Experts of a small language model.
Experts: 20 experts in each of 12 layers, 96 SwiGLU neurons an expert, 2 picks a token, a softmax router, a shared expert of 448 neurons.
Below are experts of layer 8 (counted from 0) of a mixture-of-experts language model. Rows are named router (the router's row for the expert), gate (a neuron's input weights, with its number), up (a neuron's input weights, with its number), down (a neuron's output weights, with its number) and show model dimensions 192-239. Each number is 500 + 25 x the weight over its row's rms, rounded and kept within 0 to 999. Numbers have three digits each.
After each expert's rows: "mostly gets" lists some tokens that are sent to it at least half of the time. This comes from a sample of Wikipedia text that the model never trained on.

# expert 9
router:487549499519491493503480538445477524552513437505500506523501505498501529477477459470478518534463518494550509470482481476470497517553489494533485
gate0:480500516491490522473466478509461522471502528530495472513485489477503501536507501514484530521501485476508589504513510493469526526501418480465492
up0:499473491489505465508514516493517489480457495545496488492527525506509493531484543493496460481496502484505422492501525521461511498491511565506437
down0:490526501512479503522519477455472528507500466536503566497477530488500500455507495512499494475512476478497495519472475508501496492475499504507469
gate1:491534480516526516517516491504488563550496502539512473498516506499489472508480484529481491481457484486494442463470502526474495514517471506466527
up1:502486492514467500451455482470480489519484519531500489521480498498490503450498461538484518463497498493487469484510487475475519495501476562499439
down1:501521497466472492510532478464482550492577472491462481491511553475533465533496475495513503536520494489499508559465513520505513511504474501478511
gate2:562460480498523531509499555492480486538479513458493505504478490503483488505526499493487484461492505505484515470477516486523498473488515480544494
up2:533477535481494492510517468526494528526491466500505501488482472484542548488490509480526497544501550483529494478487510485490518482499483484472500
down2:490545549497450488496554443539478499528509493506482491520489504452501506499513492495491503519508505495522473509520514501466508502504517525516542
gate3:515477473521484489461456513456514484459482531508487560485489510520473474514492517510501523521500506441438520524507486490490500492484440505553474
up3:470475500505477474553465465475532493499485532491517492516497499531499445475516492515501503492521453507510478520527494504501466492523483499513478
down3:476490544517519488499480543539532512458498503490475502490474496500512505511470516493531512488501524520526549485528508492514586501532471465502507
gate4:483504503546533472477473564482489474497552535470506520492495509506441500476503493496495491477510524495508539491480478469457501510529508477534527
up4:504507521476542472523521489491480522443537550457524496496485478486517462487477503537505445489472512524524531545511531501459514507500501510472503
down4:498490517501485511512550518497492468529453529462479492477491503509513509485487448518517512489467505532484513506500505520502538490521513460505516
gate5:499507471469475443456526479509533468480506524484541466525494496509502527477489483498509499486521523464511512515493432502508474539485507510461513
up5:452521502500527514501509464465537496473472457573512483484463514524584495521507502494490551500498518515474498532524526505474468539546490513457445
down5:492472534470457489492481498485513562486512479515539523482476527527508528550470465483486538510495525438507471506516517541505499502469451484499504
gate6:497512496481527514498485508490472498506475468528528492473488526489476480452517503503519470505465536502530477496452488533514466520557501472495541
up6:475454521512514456530512501516481485491480461485488462485492484465497466491526490454503458511530490541493507464544517484511496495490501467510510
down6:455477505522498507497490453494454489465502458536495506504500483511526536473521531518499541505523511510496525528503505494478544524482507452535526
gate7:503503508469477502458516530497550516518529528472535498448516527500463503473461502496498506505527502495545482502454480495498522471475531502529533
up7:502504502478475515489494492491509523504516506494540477489479514555487542473498467483496524520453523458454464512462491543490468505539491501486510
down7:537527500479483492481521501531462509516515498533529517543549494493475499501516514493523497507493459538501491453507507543470538488474536501511560
gate8:582495486493516487490510510468512520562556495536489535470481477532538473500519464455497490506507510553489491455492530473498496489516522479495522
up8:542536544555449502504511551457537586509480525515491472478512505499530572499477529550556453516518468544500464481495524480495484499511513472484517
down8:461474524504468508480485509495538520470503492480559519530494477481552461483482515471489500444497488514476496476491509538443491482512505503492479
gate9:465552456470429504510467481503491488518549449524479505511486557542517515478502518533496506529486502487495484492525521530517495508515498517484527
up9:545466501519531437505489499473493474481521541480516457536504476523516475474536512461523483480534524525460470510501448498543522469455471480494555
down9:464492536485446515498535477493498483544448480514529436542499459493525472504495504532533473488474537529508487489475524459519508492456522493477455
mostly gets: "MPC ", "• ", "Arizona ", "LINEAR ", "Insecta", "= "

# expert 11
router:477510451551479451526481517481496527498497505479531529520461510513479509522482472488456546534471510491508531469478484494477472512502485484530500
gate0:493504496516481485508484482462507534509562497522483521505469487534493532465511470449496473505488470502465478480475528555500516492564462486459539
up0:487493517516494483447505501504442554488484479515512493490489540480493487457542481540583493522493493476494478532490528498471533499482526522552496
down0:481521505475489498498495560546511437502526485503488457494463482474504492522493483519482497505476470506548552539485536516455529504471524499479501
gate1:540501579504447535466521522490506541506536530460558490518479528489488512530490514504489499480502546515508478531511520480510474512492509459501530
up1:480510497547484508460486477525481522514540467497501464509510516469529518470509466516526502499494510491474535466533522492458506474525576501536492
down1:477547478545477449521485498449513535516506495515528483532448522484521502501490519487496523530472534527522543488488517457479524474477569440545527
gate2:516485474469522494459473485518472495494535497463472552517485490522501511482479525518538446522502517490540462490510511546521531462459483506541499
up2:513515517488483481500503538522471485509474472514488514463445514506474520499530499505514543523495523527458473481474452511457513496486451467490497
down2:495526469502550490498536486509483514483519490500492448459533517493486508450544542516491513470515463535497519502453515529544507508474499497515494
gate3:491470499495516453493524518523492510490521535575578461506463468515510511512542521513517521512467524494502526491481563499532505529531468508459513
up3:456461498486458512488501480471494479488511514493442453529516508444491508455497505482459545475530510531515511470503404449547504503516480476534491
down3:478487513532498537455496490487503514443511482507501511517477478488479513487507515544495480476496515491473508534509500482535524505487476492461515
gate4:509492472504490522500505536514510527503527499497501491485522529470485503515511493521467504490487471521491513452510519497526462506471521498498464
up4:459541460528498501495462490526525484486482515498519534560504507505493524545490515496459506498500487443482489484524457496488509488515478485555479
down4:467492517490521489511517525480488436492523495493555503505511493541474496509508493488471478519500514475490518518541510535494523490518504516495515
gate5:544513520508478470447495530502491481486503496460511497509485462487507478506489481481521530465484504525477540482483456468559488495443499485481527
up5:487508434473524560491503497494495531529493498506501468497495532499502493475493468523576546534529504495538443527551503491570526511452467508515495
down5:526489521508487507462554483477503530490474491475508466493445542493508495481458474522535537501500504481542467512503499487487493524485522503529486
gate6:540475524479516511544520487489523535517501544526528504514454519531514505499524501478457501486476495530497471488475505507459462527549486491479502
up6:569520473519525558517483499493483527525546494506512484466498501537491501513527494502467505480490497481525514497490541480470493524484502494486532
down6:493492497535500490482540500501503510463480514523522474466476528489562515497486496481479480476505487491500477515566506480453503541484525526507508
gate7:492490514496490463514533513523479485488418512489511510500466518517506531493499496456531514503515465483449473511495455504521463525470494508501526
up7:564509497443513496511527489526492495493480477516487469512507512499518477478492537526498555496516487514514524466504501514546504522497492513498522
down7:521517490489501488544518495482502457465496488495537521523434476458485486494524499487475498494523485516534504480535458446549517484487474472494503
gate8:522487511504517509532508487471484493504491515474564529525485485546491503508489489477433519494495518509497467496477519499511533503497554495538510
up8:506492502415479569501484522480469496501500457524462493466471481521503517505507517495469534522529528497497489530511554487480485498520483458515499
down8:486521506480452520478510497542482518490554510502492522491510449469483499473520448535477507515500477467501478535456478474531467534502478517528492
gate9:470513453534516472538475499516513478508503495464497486578526463536483494515469513478493500514492514516460475455489493506566495492477483496482540
up9:504499465481502521479555483511435521513515507517510507496485500493511493498487514490491521490503517529505550500487522502517458529494491521484482
down9:491494483522576492526455472529500521486518527460526516541499476494508505517486504472493536480519490509482480477529460527497503506529477498535545
mostly gets: "name", "also", "However", "information", "dis", "place"

# expert 13
router:470530478518501474519453543461536528518489518479517483538512504506490546512502469457486500553472500473499479439496524495485488521477493503475530
gate0:498467507497460457496503503507525495503513513504506447501506567515447507536505471443514461477494474551450517505490478516496478485525479498478499
up0:486495470532530494501514487512482511466490494488494487514478513541503494539510532507511467487474488556520497508503545527455515510483509452492467
down0:485520485549482488462500460472518548498522494500536457495482531478535486484534474491461522450474512489458469473554481496483489474498507497495531
gate1:505477507508501540528536467508501510518530499476525461481501476511484568494481475484492534508488489495485534471464506499469522499519503501481462
up1:549497498443527488473515522442485507520528427489510514476474510510491493467527451498469501516483500509553487494490455511477547499557508484546511
down1:518525539496543479507479521460484495526500490489465549500524523485481518522508549519491532516504477509507486511466540487504463488491493573495462
gate2:426534474501534512511523500502492489515473523495528456522482478507513500498510487494523496501510498542494445528495502523470530518468464490505511
up2:518430504490483484473512483515497514483537460510493528493544507485529500467441459485473494460494506476482525523506484556519475515506505511472506
down2:534465506519503495506471491521530470538508483487528465504485469497512499522525467515490471488502518514505460495471467453523491504517485519507478
gate3:496521492497474501494489492493527477492498553515481481533497470505489484533482458489529488527521465510510480492504488465539520497508467495488509
up3:503493499450538471486507486499507523484494481501514513486497474500491503510482467454476476508502472455493515477503494487517492498497499497499473
down3:513510510502522522501485477529476529507492551495530496485475496477493512487506512457517508498496485482461529470545496477516497431469470473527479
gate4:490517489454443518503480467509497503471503520509509474553512498538476542514509498485457514540482491485517490491470508537501505522479462574509460
up4:499525499490452524522476549520442505532501524501492465538486526513486546523489516486446514529498513480519511499462494509476485538498433516490471
down4:491516484533565496481496470499482479488482490492488486519498484473524479477477512483542506529483507473510503510543498543506515474500506467517526
gate5:475501478509499504539508493495487504512492545455471430473512514492476475483493509492485495509505490487472502484483502469513500466515482490451497
up5:472506476538489512525475503521531512492515459532472495513494502518502501493515527466532516492491499471472497514496479508474478500487487517508518
down5:516487525493561491509490548509476583465437494478493508496514520451540511544484499477458546538520511468518431526533524483522486511505535472519532
gate6:517494530563482514560478505437496529468502513489454515496459516486510512499469502514500495513477518544500532520494510520484493536503496486479514
up6:478491462479488495460496548514474471540498452533558467512495503488476479487495460462456527507457509450513484544475427491462508546520502474548514
down6:508460507478474507484460514523527453551555505469505487503520505507469509494480512512480547463540500517511542485497505476472519524490504521541470
gate7:511499480481512478578488540507508508495452537488497477548494500505515507501468460484489450541466476524478530502529484475477499523468464482496537
up7:531458536447533473514567507496488476519486528475511515489507525513532512461487532509496568557467490537542490478514503506483491484500499491525548
down7:501481497497509532493486491529550449507493551481492482532494490511478469564512517463521515547461484506518517486523470512472497494502465534502492
gate8:490520472536499538481498478469494464520464502480488476518511520478535490535482502487505511536465472480465477464507474517501518519478530475473508
up8:514490507513519519527544533505483484490545498508540520480480482517488491507532492558542490524523524482480525516492508504498517464498499429497478
down8:505482485502476507582510458492536474523497499545486462519489491497541505483528534479500501501483530494482496523500473495489498484499521510506486
gate9:492485485514533476516514514510494491532504498441521519497525515501533507494533502484496514520489520484491526437503521550462517532480540472501519
up9:533493503454480517502526481497487534482499476503508547488477460450499538492478503517557515502515460488517464538540484496514488502510511520476464
down9:501486520520500507468532480512493523462531545527509463507470525524478509533505512489549522499432483458504504516472478517477496546478464504535481
mostly gets: "ond", "oph", "ot", "ic", "ag", "Tar"

# expert 14
router:447496501522499457496500530486479522550507479507505485507487499496501531456498470496477532537470517487547473451495456517462509515519473469530511
gate0:497467487519507540482539487496521476472512525481518495508517508503533454483480497500477517539482510494499540515508528523511512478501525515568504
up0:486511495511500512490492467506491490503472501470482496506497507472511540465499534512494448510495470485568510509513557479486473485496505537470455
down0:510498498519521483490525536504494465508526486473517484492530518510469533481528502458509491485513494459555528481554543494555494473534536509492524
gate1:499515516518520425501506562500481542482517484482531417519462484512486551500516495485449537520497507483544471507498501442459499513553505503474545
up1:510502490459509521525473531498545478535525475522510522503464525514457526490546480493480486485498526459458504476482513477444502491549509488517535
down1:484449528513453507506448500513478496501498457462473533455468499497484511522469536510512536487504466535536540461515497536473492488483497465492497
gate2:530478458565509538504477505497458497498513428516512477489504502502541485506505486476480534499511505527566500532499510540484495498490541519502500
up2:488502478490494483497485511491499491516530507497517473527512506522463494475526484474456510461461520459457539535477475511521484518499498522502532
down2:474485490535509494488580498502487538515523513517489479528443487485532462484545476492520500548493498524503490489511470462491476517544502445473468
gate3:532474522527504446516532495488529533500525486485503463470474495494525535524463532471490563529499482558486525519486495498511482488532511529491487
up3:519477465482499489475516474521476489479479495472495529498537490481534489533499548507551484521538491560490468512523481471495502505504490532479480
down3:507509514534496516479517466532513501531529525510532503520521515484523485523511493453492505510472519510495525524450443438515539467483469524515504
gate4:523495470482504517555490518487492475541512490522494478490463508496454545516468498500507552516491521488483480478485491525486506534480488504512515
up4:561470526479518456497536482548497463457483546514465494476492475462478495497488495512536495463527483488528504517529499450512522476450511491474529
down4:538510516456540490513514529485499542520483517507523506479490502520495480479498473488500483504512468489473489531420505525531443525480491487542483
gate5:502509453498471483512500513514520530487506537440477483507487510520462446569478484480488522482518493487486529538461499501490483490512494494476468
up5:466508537494497477514550500488483499537517472513497499481496449495448526477495507472507518469455482523551473495475495500489539495526541488461555
down5:460505483537505470481500486550478507520501522519505483510510508539499503538486479470494520519461496541509499535557507510492503528507478493494507
gate6:481501499480491535510508515489470474484558508487489476521522494485505436493529517516526476467501540453484479557494497546469513533482511488447520
up6:526493461457490501491487485495494496539508493440500492513450506504477485507526481508479499534514556495484571492503479453544508512572503442490522
down6:447473491534493511502495481484487509534478532536493444510454468515490505490495486504582540463517542474537527500482446473520499509521483426532488
gate7:426525472551518516540467557504497459528486506517497453498463497503498484536500486500455547516504552461486516500506518505506505543475493464495478
up7:508488503499494486464457486548514451518499497507475544489496483517494533482485515488522476501517495466478524538543511525523487513543486515479517
down7:525471507487503509529445484490554516503485570499481484519519484471503521510503513482509494501470523539498489481532517482495501473540496499515508
gate8:534535454527497517537489546518503517532536504511533470527536509492478504519436518500493553498472510515500505504477502539501467469504515479471494
up8:525475483490530527471514521528492485483449523489485485514552471460519485498464524507532446440512495512530503499508474487473510491483502478486498
down8:475521513482465494453500541519479510540543489489505465532519550480490519535520483516493520527489457497504506529547446482523484490511491514504527
gate9:492496462558550519483487504453534503496503480498522466508482518496497492464500508515494495511493455446485480514489461500536494538533496527519457
up9:544509510487472479465500450485515519516511529489496505480556490490511522446506508496481464491487540480506539530477483566497537464558549518477459
down9:487492532464498506511509509516457502524496491520505475439531519480498524530499496511493542518497489526549503502487498507520513443485492486505476
mostly gets: "). ", "\", ", "\". ", ").", ".\" ", ".\""

# expert 8
router:510496483535487479482473502493516515494512520472510478498495549482501523494506480459514479540488542491512519442465503519509447551531497532509515
gate0:476534519512551499471496507518534491475480467512497465542490536503516506498499489477505523487498438542528497521506494546507505462470474515517504
up0:499533500503515469496506478474529495491496513465515495504489508467519515516493464504507483514512494516507536410498504463543472485451511509496501
down0:481488500500502485514505504502493529536482525478495468508510493528523537540497498524472520541485505505488494526462493506534484492486487511491468
gate1:518512462510482507523439500455482532506508515485516519499461454517506463455499492483491495488477518510489476526484533491542495472501468525505447
up1:508469536540532531503515462564510509475500520501511491493486439535504498505503481523499498522524452491469510494525475495546481489472485562518480
down1:521532489518542503513446463501507476497456462483493504477500498511484494528470516517545491544507484506465501541512522503497466478513515548472500
gate2:476563512464498485525518506504512512469480557479496471504451539503504446485471483478517534533511494511465482518489541539463476521497485526464499
up2:501485497448501486488492469536507492482505535473499477512517468485499540492494534498520528496509517455445471476521514520541474507522522509549511
down2:486480503523529520498489516477515482469473503531455514480474494462505502479531494517470523514454460468498486565509497492483447471513518509521487
gate3:477560479537474488478552502515506497521491518514496512473505481519483527514483510506519505497499480540473477470533486512500463485486504498520477
up3:497520483521496518483507506522490489539468523517510501519493496516520501486454476511531511547502498557521473515488525537489571509497499511512480
down3:493489483449493533476513492503523487557502518531527478500502484484536462500567528464515536517533492482503512537484503530503534482500516496511490
gate4:490486584521503481514518499498497507523522497468497557483486565482462510580515521511495476471472487481512527521518480459513504458499452469525488
up4:478508460485511547472521492499488487503487510475492403491518483474502509490524514471496525451472486486508480478505480471459540493479508502534488
down4:481505482494495502525445486480486519524484498534486479443441496536486498470493541572522515534471483481489458499515498494504512483530509514491535
gate5:492510497481520522513483529480463518478501561483509481504475534490516504494439526484499508508509534510523461509469531506510493496515483482518526
up5:512471512511523491510499464527477513522486494506495538498501512494512530481539474543504459499457473523502417488510465527527493525514506514531468
down5:502525506534523500522527514527512487496486512491543502496548536496503527515481515495508473509490483499553499506439494486513489479534548472497490
gate6:506452519498480472522506533544524507505502518504534451537507502511480518508500497499509524489521519487503534502493501515503503491477464439476435
up6:532501524483467483518514481545474497498495529498516540492518461540444521469523515527514520537492493514481545542498490467467479495505479514473489
down6:430495489533489491464518482501469495479464502501462527473519465489466476522479502529453512543426483505447520485498532492532535507486491514487541
gate7:482509456485484485516464515497525502506518512502506461443448483466516491474500519477451506533509449516535473503486497517485487473500470510495451
up7:530480492476478487511446487515503488491485534490478489472515512506531505500501521494495475461467467524507543486481485502463513511511513487468519
down7:502508507501460520511503484525465486452499514520506540486549521519506474517496534459502471473467521453494503469512498486449455478528502475533516
gate8:489504497500496496487507497538530515508529490486508486490510548521477475501496469466474492504503483492482524502485487527468479519526530498551500
up8:486508489482517449512472548453512513497522464537517521479528491526519529515518496482470492501501516465466467482512500531486529552492498463521528
down8:543483514489501487536531543504496487523495463479466499513534497490507453562519509489524529536562498498479464466538501531519554524532516503487536
gate9:516512527505525469494502472504478497484512477449526512440493493463473538520524530554489515517503501481479511455480477499464488506486493517475483
up9:493504457511488493487508513501486508482494506533501464529522502460552509501490502521511498495504477501490532500473498444513510512507540510516458
down9:549480496487511489475472502525538514536504477506499537497506491525483497573502517479487513472567529515530494517493485471502492474475522498504531
mostly gets: "ick", "ink", "ak", "She", "ush", "Lind"

# expert 16
router:441519509492478474478475516463502536529504436506530473521484526505511518489537465441476505509488523494518472501476458494505500535533488493521533
gate0:474488462544478491501492467436521518482534494488508455488477527513512460512462536471499524506487503480514521484508539490484492534515561537508492
up0:513518493531493497468502491487504490493448525488440517495505525481487510518516504479472481505481510448521528507510493512475479558471511517484484
down0:488521500505520536509459518471502482474506480526463463522490468493506472536455459495480479487490513532481484481524516504513452519510504530525501
gate1:426528452543483517544510516454533498525514481474488501496509497516458529497477486485508510518486480549549495512498459497486480519529477484515454
up1:497475517466506492456505484520538440465489467487479454475493474438501508485511490491512459489513501490491485503516506471478552472532472505506530
down1:448505519491456504500485501454504509477533515509495523514499527532462507505513486484508452499458517470511497485538439549458480520536501524485501
gate2:520486484468462450470502486533477456488505522492508481533491520532537516475534507472527514483492533488502461506481525540531521537501487522523505
up2:516526496473479468446521498459443491511497490512518475495502521504492456457529509497530475500538486493481525554495497490511532506477486502488524
down2:476487530515538506493512524517538477484477508522513492527458544510528520488565508507478500482494517550513543514513487503497469518496509480484484
gate3:467495484494496500512504496458529503481499564446499495542512489521558513535495500451455490516502523495445519495506501480497451525456495463476525
up3:452481470521530521508513521538480488524529494531538501483492504487461438474534490529501516487493462477512507517502511500488517476536528497483528
down3:479521477540465486462511485519495514484481475517515496523521491523525476503482442449482515470463499511505531484533473510548497551489497496498550
gate4:501431510504548480492523489521532542460507502533497495522510531545525498520520508488507514497492498521538545466484468488495528501471509463518518
up4:510509511493491554452496480509493577479516482512510494477523501521498526482510495498459504486515511471452471541524490515493499497494537508471503
down4:515508504487484494525530495533472529472504531514496486505505512507542443533492511481544468500476536496557522503507519481467506476480521487494512
gate5:481467464475427501504484493475560508513516464507524477478508512502502469497505486492524471547526506504531514468485490525504469476578519558518503
up5:462508567471511497486500487454472528495526526473544523513499508503504542492550495498518484494460519497470526484527514452501526534475525471564447
down5:495461539508519479489512497510535543487513523483456493493479505567505507495494492480477495511506489498476503495501467519494483438511540486493521
gate6:444511508504520476522480501478507550486530474494499570488507503547549511510504477484527491483520518511526545485508550529467519522505513514513523
up6:469525502490491487537508529535560508523524498484507471510492494486483479521448519560490492520474475458500502487497499554473491495537487514484498
down6:483497508508463517460505482479544503497519480484487489473533487498469527508472491501466489560490476486461498490518488525453513478500494521496514
gate7:443457470525478490491472515507534493487497498497514476498508487533456465491468499508528500496501493483525474492477498496540469491483500478496459
up7:502456482485468495502484529433518478497511482462494479514536500469477505562497522481487506504501519470494496491518486480537504514526492533519483
down7:469501456542502490533493496483535487504531452516480506530481506506507520549499490500511511513504511502518504486509495476488483517516494504498495
gate8:555510491528527485484449503470490514508506489501536525504487499525495495508471497505496486489497496509477511511489475532516502522511477474527488
up8:469539513539526492525478510545532512522502480519499498480486466519546525510496472498488521524504524503509490496518484525486485509494454538494527
down8:460492496504503528514492510465446504558480518507524529477478495496519496475491516550499510489509531493557455470463447489501495495489485502524517
gate9:500532524507504507494500501518455490487465486500484514477461488478554519493485464515465548507466550482513486512479511504473498548486504469494482
up9:532497511489433507517511495522495495542511478525507505473515483493488534515522497517540492520489543531525514501510500477515497475570538462521530
down9:530466516474527498479475479532455455504514481499517517484491537471516529502504483489526519507520516517565491489478512496509493509504495498500509
mostly gets: "local ", "Episode", "✔ ", "his ", "their ", "Japanese"

# expert 3
router:498496523518456496531461498479494535534491428493519485494498509494498523480493482486487535511480520490533488511477459505480525510544500513520510
gate0:509463505480480497530479533502516554543484509506531515497493506503532499526495540466487523522508527542461503509497530506510474530501528474534494
up0:480527506513506526507496500510536533546497525513498498528538528483523512522479527500511513467476488515470457524508513491507502501551517485498479
down0:505485525508509537484517502487528507534510557545485490460494488508565513479453494532481487475481478507483504512492539532485511527539552455530480
gate1:473483468502524546561481504524562537501490506469518510497451485519495539501492462533476464514523505490512504488509461514469456491485496512502502
up1:499540536502460483507508497537499472513480515528445513531514528493540476523480516483513476488497462510489483524500463463504506482500532479572476
down1:465531532508491488496496515482478404509528491442478496503515513487510487494467472505487437485475473467512526494505495506547480543482488489492496
gate2:470501488528453501509499506492478548479493469541498540498487536517489552518508528540512527504519511511479498515495495504537489487472519511524468
up2:557466495459512476464521491525499500512514477477465493512487536506483515467507490518519474475479507481482510495506486526581508488419560467490589
down2:483495510528484521536486470492512495503457487493488507487497497521494519496525458511485514503504480475520489475536502512522449528529526491502521
gate3:491453505471503481541488477544495502469469478491495466502506498497464499492473506532485464483499496480498532490505545538533527517486481493466493
up3:511521485484541468498509544480451508519511475467506524489480489493510489511515495497535512505506522498490485446478505525492503490482489502489500
down3:493463493511506526515507518488506553483506490557488490507558537457482531508526477493513502529458523521497511482450468506466476512496508537477471
gate4:499435491515505465497461531464519517492496479478548488503490528508471453519472497498501549516497461506495508523492523489512483534431532476474499
up4:487482473521498532494543502466499546508533472485491493474487549530481546461521505534503525510511494489473482470511464513467459488532508503522519
down4:539493529499518551505466526544487494539483457478519502488515505498532487500519520507522454545486514487504562497470481526535468472552526524504509
gate5:526511533518482529514488477520512500476512500503485493485517514484491493505524487532486483501480513498545473478485538491533499507473513505472486
up5:483523522515500499497510521504463520543506465492493494514551520491510492521530495484497493509499492503497465477531532494512487524478520475472509
down5:512514496483479541477496508450497468520494477486507477555512509500476444524456535499505472531514479510464508492536522506484525521509502514493498
gate6:461481492525480521462507495470483501503497508492525502495496548490537485504497502510482506500504472517469486448483514507514470506514496526514537
up6:494440525439514512420480484500509507449500494504500503503531477451540476520513521519475525456526492517484501518472499483508496484518500491518543
down6:511471511482493509456547520451484468520517473517466421502520512469505497516510530495485489529527457470535500474505528526506477504466498485510517
gate7:506494484476476495484486503488473483495464528439504471490505468501518533438476497452499514498488508459455559474510558512512463522504493529486528
up7:490487500490497505503511515500500482508479493500506493483497517473528495519454481476465494515511545486516495512488479487504508494455481446514504
down7:494500485521499468519531501496511502467529522480491519444510521528500513515505524464519546493451483452531434495509478515486482496499530547508522
gate8:538495493521509508477509523504510497515499484495475501487504540500504452531497518495514501527481452549531513522498528509459519493468572516533505
up8:569499489508516515521510490477445542523494497452499513517496476557527517511501529480485487466506529494490524492492547482457502463484494491506557
down8:508481473524520480502514454500485541515492541489512523507482511508517517511525486474505515502513467467510509524497509443520469496535491496489467
gate9:507519503496515465539489489511502526529496492534475495500467520474494484485474520490507528504501487503548512495490535476526488514441481514457449
up9:445456504524480518503490499469461503529503515511482494525505459476536475488503476496518485473514507479515502503519503533472522515429498514522485
down9:483499541529480463446472482480530485506506503435444494476543484483503494485500464504489495528526513485470480481518545495497549501469505496466498
mostly gets: "who ", "may ", "=", "Department", "Jr", "Sub"

# expert 15
router:496538499528501495503470544501482503539498461516533516506494536557483530483532483499495511539477508496527462502488500553461474514517500517496501
gate0:520516462505513475495509495500496542459509486524546518505506533469486498476508534451518487469489492522493478473486549516507517501461503475475545
up0:518488575477534488525491516511492459500469533542454534494515484500492463486456505488533519535495520520530482517496486479527517524487467489528491
down0:536532507494552508486483518499509498514492492508523531480500499527477529477531539485527490477593491484511424522483478525519493490473478506511499
gate1:482498485517461518484536488500501540491515490496513460520512510535501502504482466482486503492487471507563501512492487503452493505460512502491519
up1:533485501480505516459479545511459465538515516531501507507488534538510493508470501510503495448504478512489522507531509484521440504450508487459473
down1:523508486540541462527527498462507549499521524516513436507542518475512470518483469466438498486462464510478482507516468505491497508490477519485495
gate2:531476519573470465480489482519506483487496516534502492481485464503509479469476500477532483536479492501539522501503459515500492504499527496510474
up2:499536493551483495446487520533458462514504505508488554532510481524508469527478517488516481532494488510493545486478479490484520512488548509455495
down2:499468511507536542492493497485470489509492492551535504481470492473526524505488498456479510480482486529498543471488501509513514532516497503536538
gate3:525534517486505497453492502484442491507528509503492500527456513559463485468485506495516517530498488504508473528470453514555503507487487495472499
up3:480528461492534476516522489471544463476494506487504487543500529516496500545533495471472516521476487504497500517511477476520496493474459550506530
down3:459505490549483507452492456513544501507530499514502476512495504465518512542472502505506496490573526529496523463527496495525496493499491489497552
gate4:538525502533440528544520497500485520523506465487492499511479541538523526476465503521530509511480533520529514487490521550482494498492485557471498
up4:529511505488575494523490480505507492505490504499504513471509537504521513544511518544507464533501484513509541510494505504498503512513455488484471
down4:480469521510499490510536484470506570469459495507498519512495497494522528489502475500532520476516489475488515527504501489550524500477458507525506
gate5:521489477521484476513543472487518543521459532490484518459552533569482480463508503473492478495497499492538493493495486516493548500507487550504497
up5:516556512466485506510492537482478491510540491504525481501488477498506521472482483520460511528513496512496511481497521478501532510538552468522524
down5:475462499467515474470526510515506490531511515517495513518524502487497528506540525497505542538490473461461514497464462501525507475497481485484476
gate6:456489482489501541540509497518468527472482512491498502513498549449498491489513475493482503549484504498493507452510507494459494494461498453495515
up6:504470471515506456474510520472475496522531508499547516486519494512435471472511491451520474486495519511574516498485470493532513502517476526532464
down6:505486506514471453511461483491466481435549538497501489538550521516503519479524474459485458507483478529537505495449472497533501523492493516482500
gate7:527439467527495500489532543492466502487448501521486487531471485500524471511447511486513540547504539522501523497495493520507529500497500534512480
up7:507495461522508483519525497482483549490517513465496480509449480472467456518496492462506535482488482461521544507521484460523471472486448506517487
down7:518482515541503456462476473495489525568530507474510504501500488525475529501496480518473485494535508556519483498524457495485475531515525512505489
gate8:529496528521499481484471478517563501477482524516490467526545480534489546511505502523536489468474496520464476485492503529480528504479496499488489
up8:500521460511485489533492527509550518509486524524499536523510493561480471504522498524531545515507518483503495528511522458530511503489517527476483
down8:561499523493493487501520451511529483513503480497485504509521531496434478490508527475521545482466502481517459502469449498473514491487490497518490
gate9:544495495498499507493524525484501517496503534526517524485455485492458468551560509528514524505531484526499495479493503463482492498485487511496552
up9:505481510466492484483529483499525476542533507501502462533499484483517512484523539498444477490496488452457484504496478496517475534463461506478552
down9:456527501525480516494478480531510527503462511479476511459503508506469528514501514493511503507492536462508495466528481523543528519551484516497490
mostly gets: "Del", "Qu", "Mag", "Inc", "Dec", "Reg"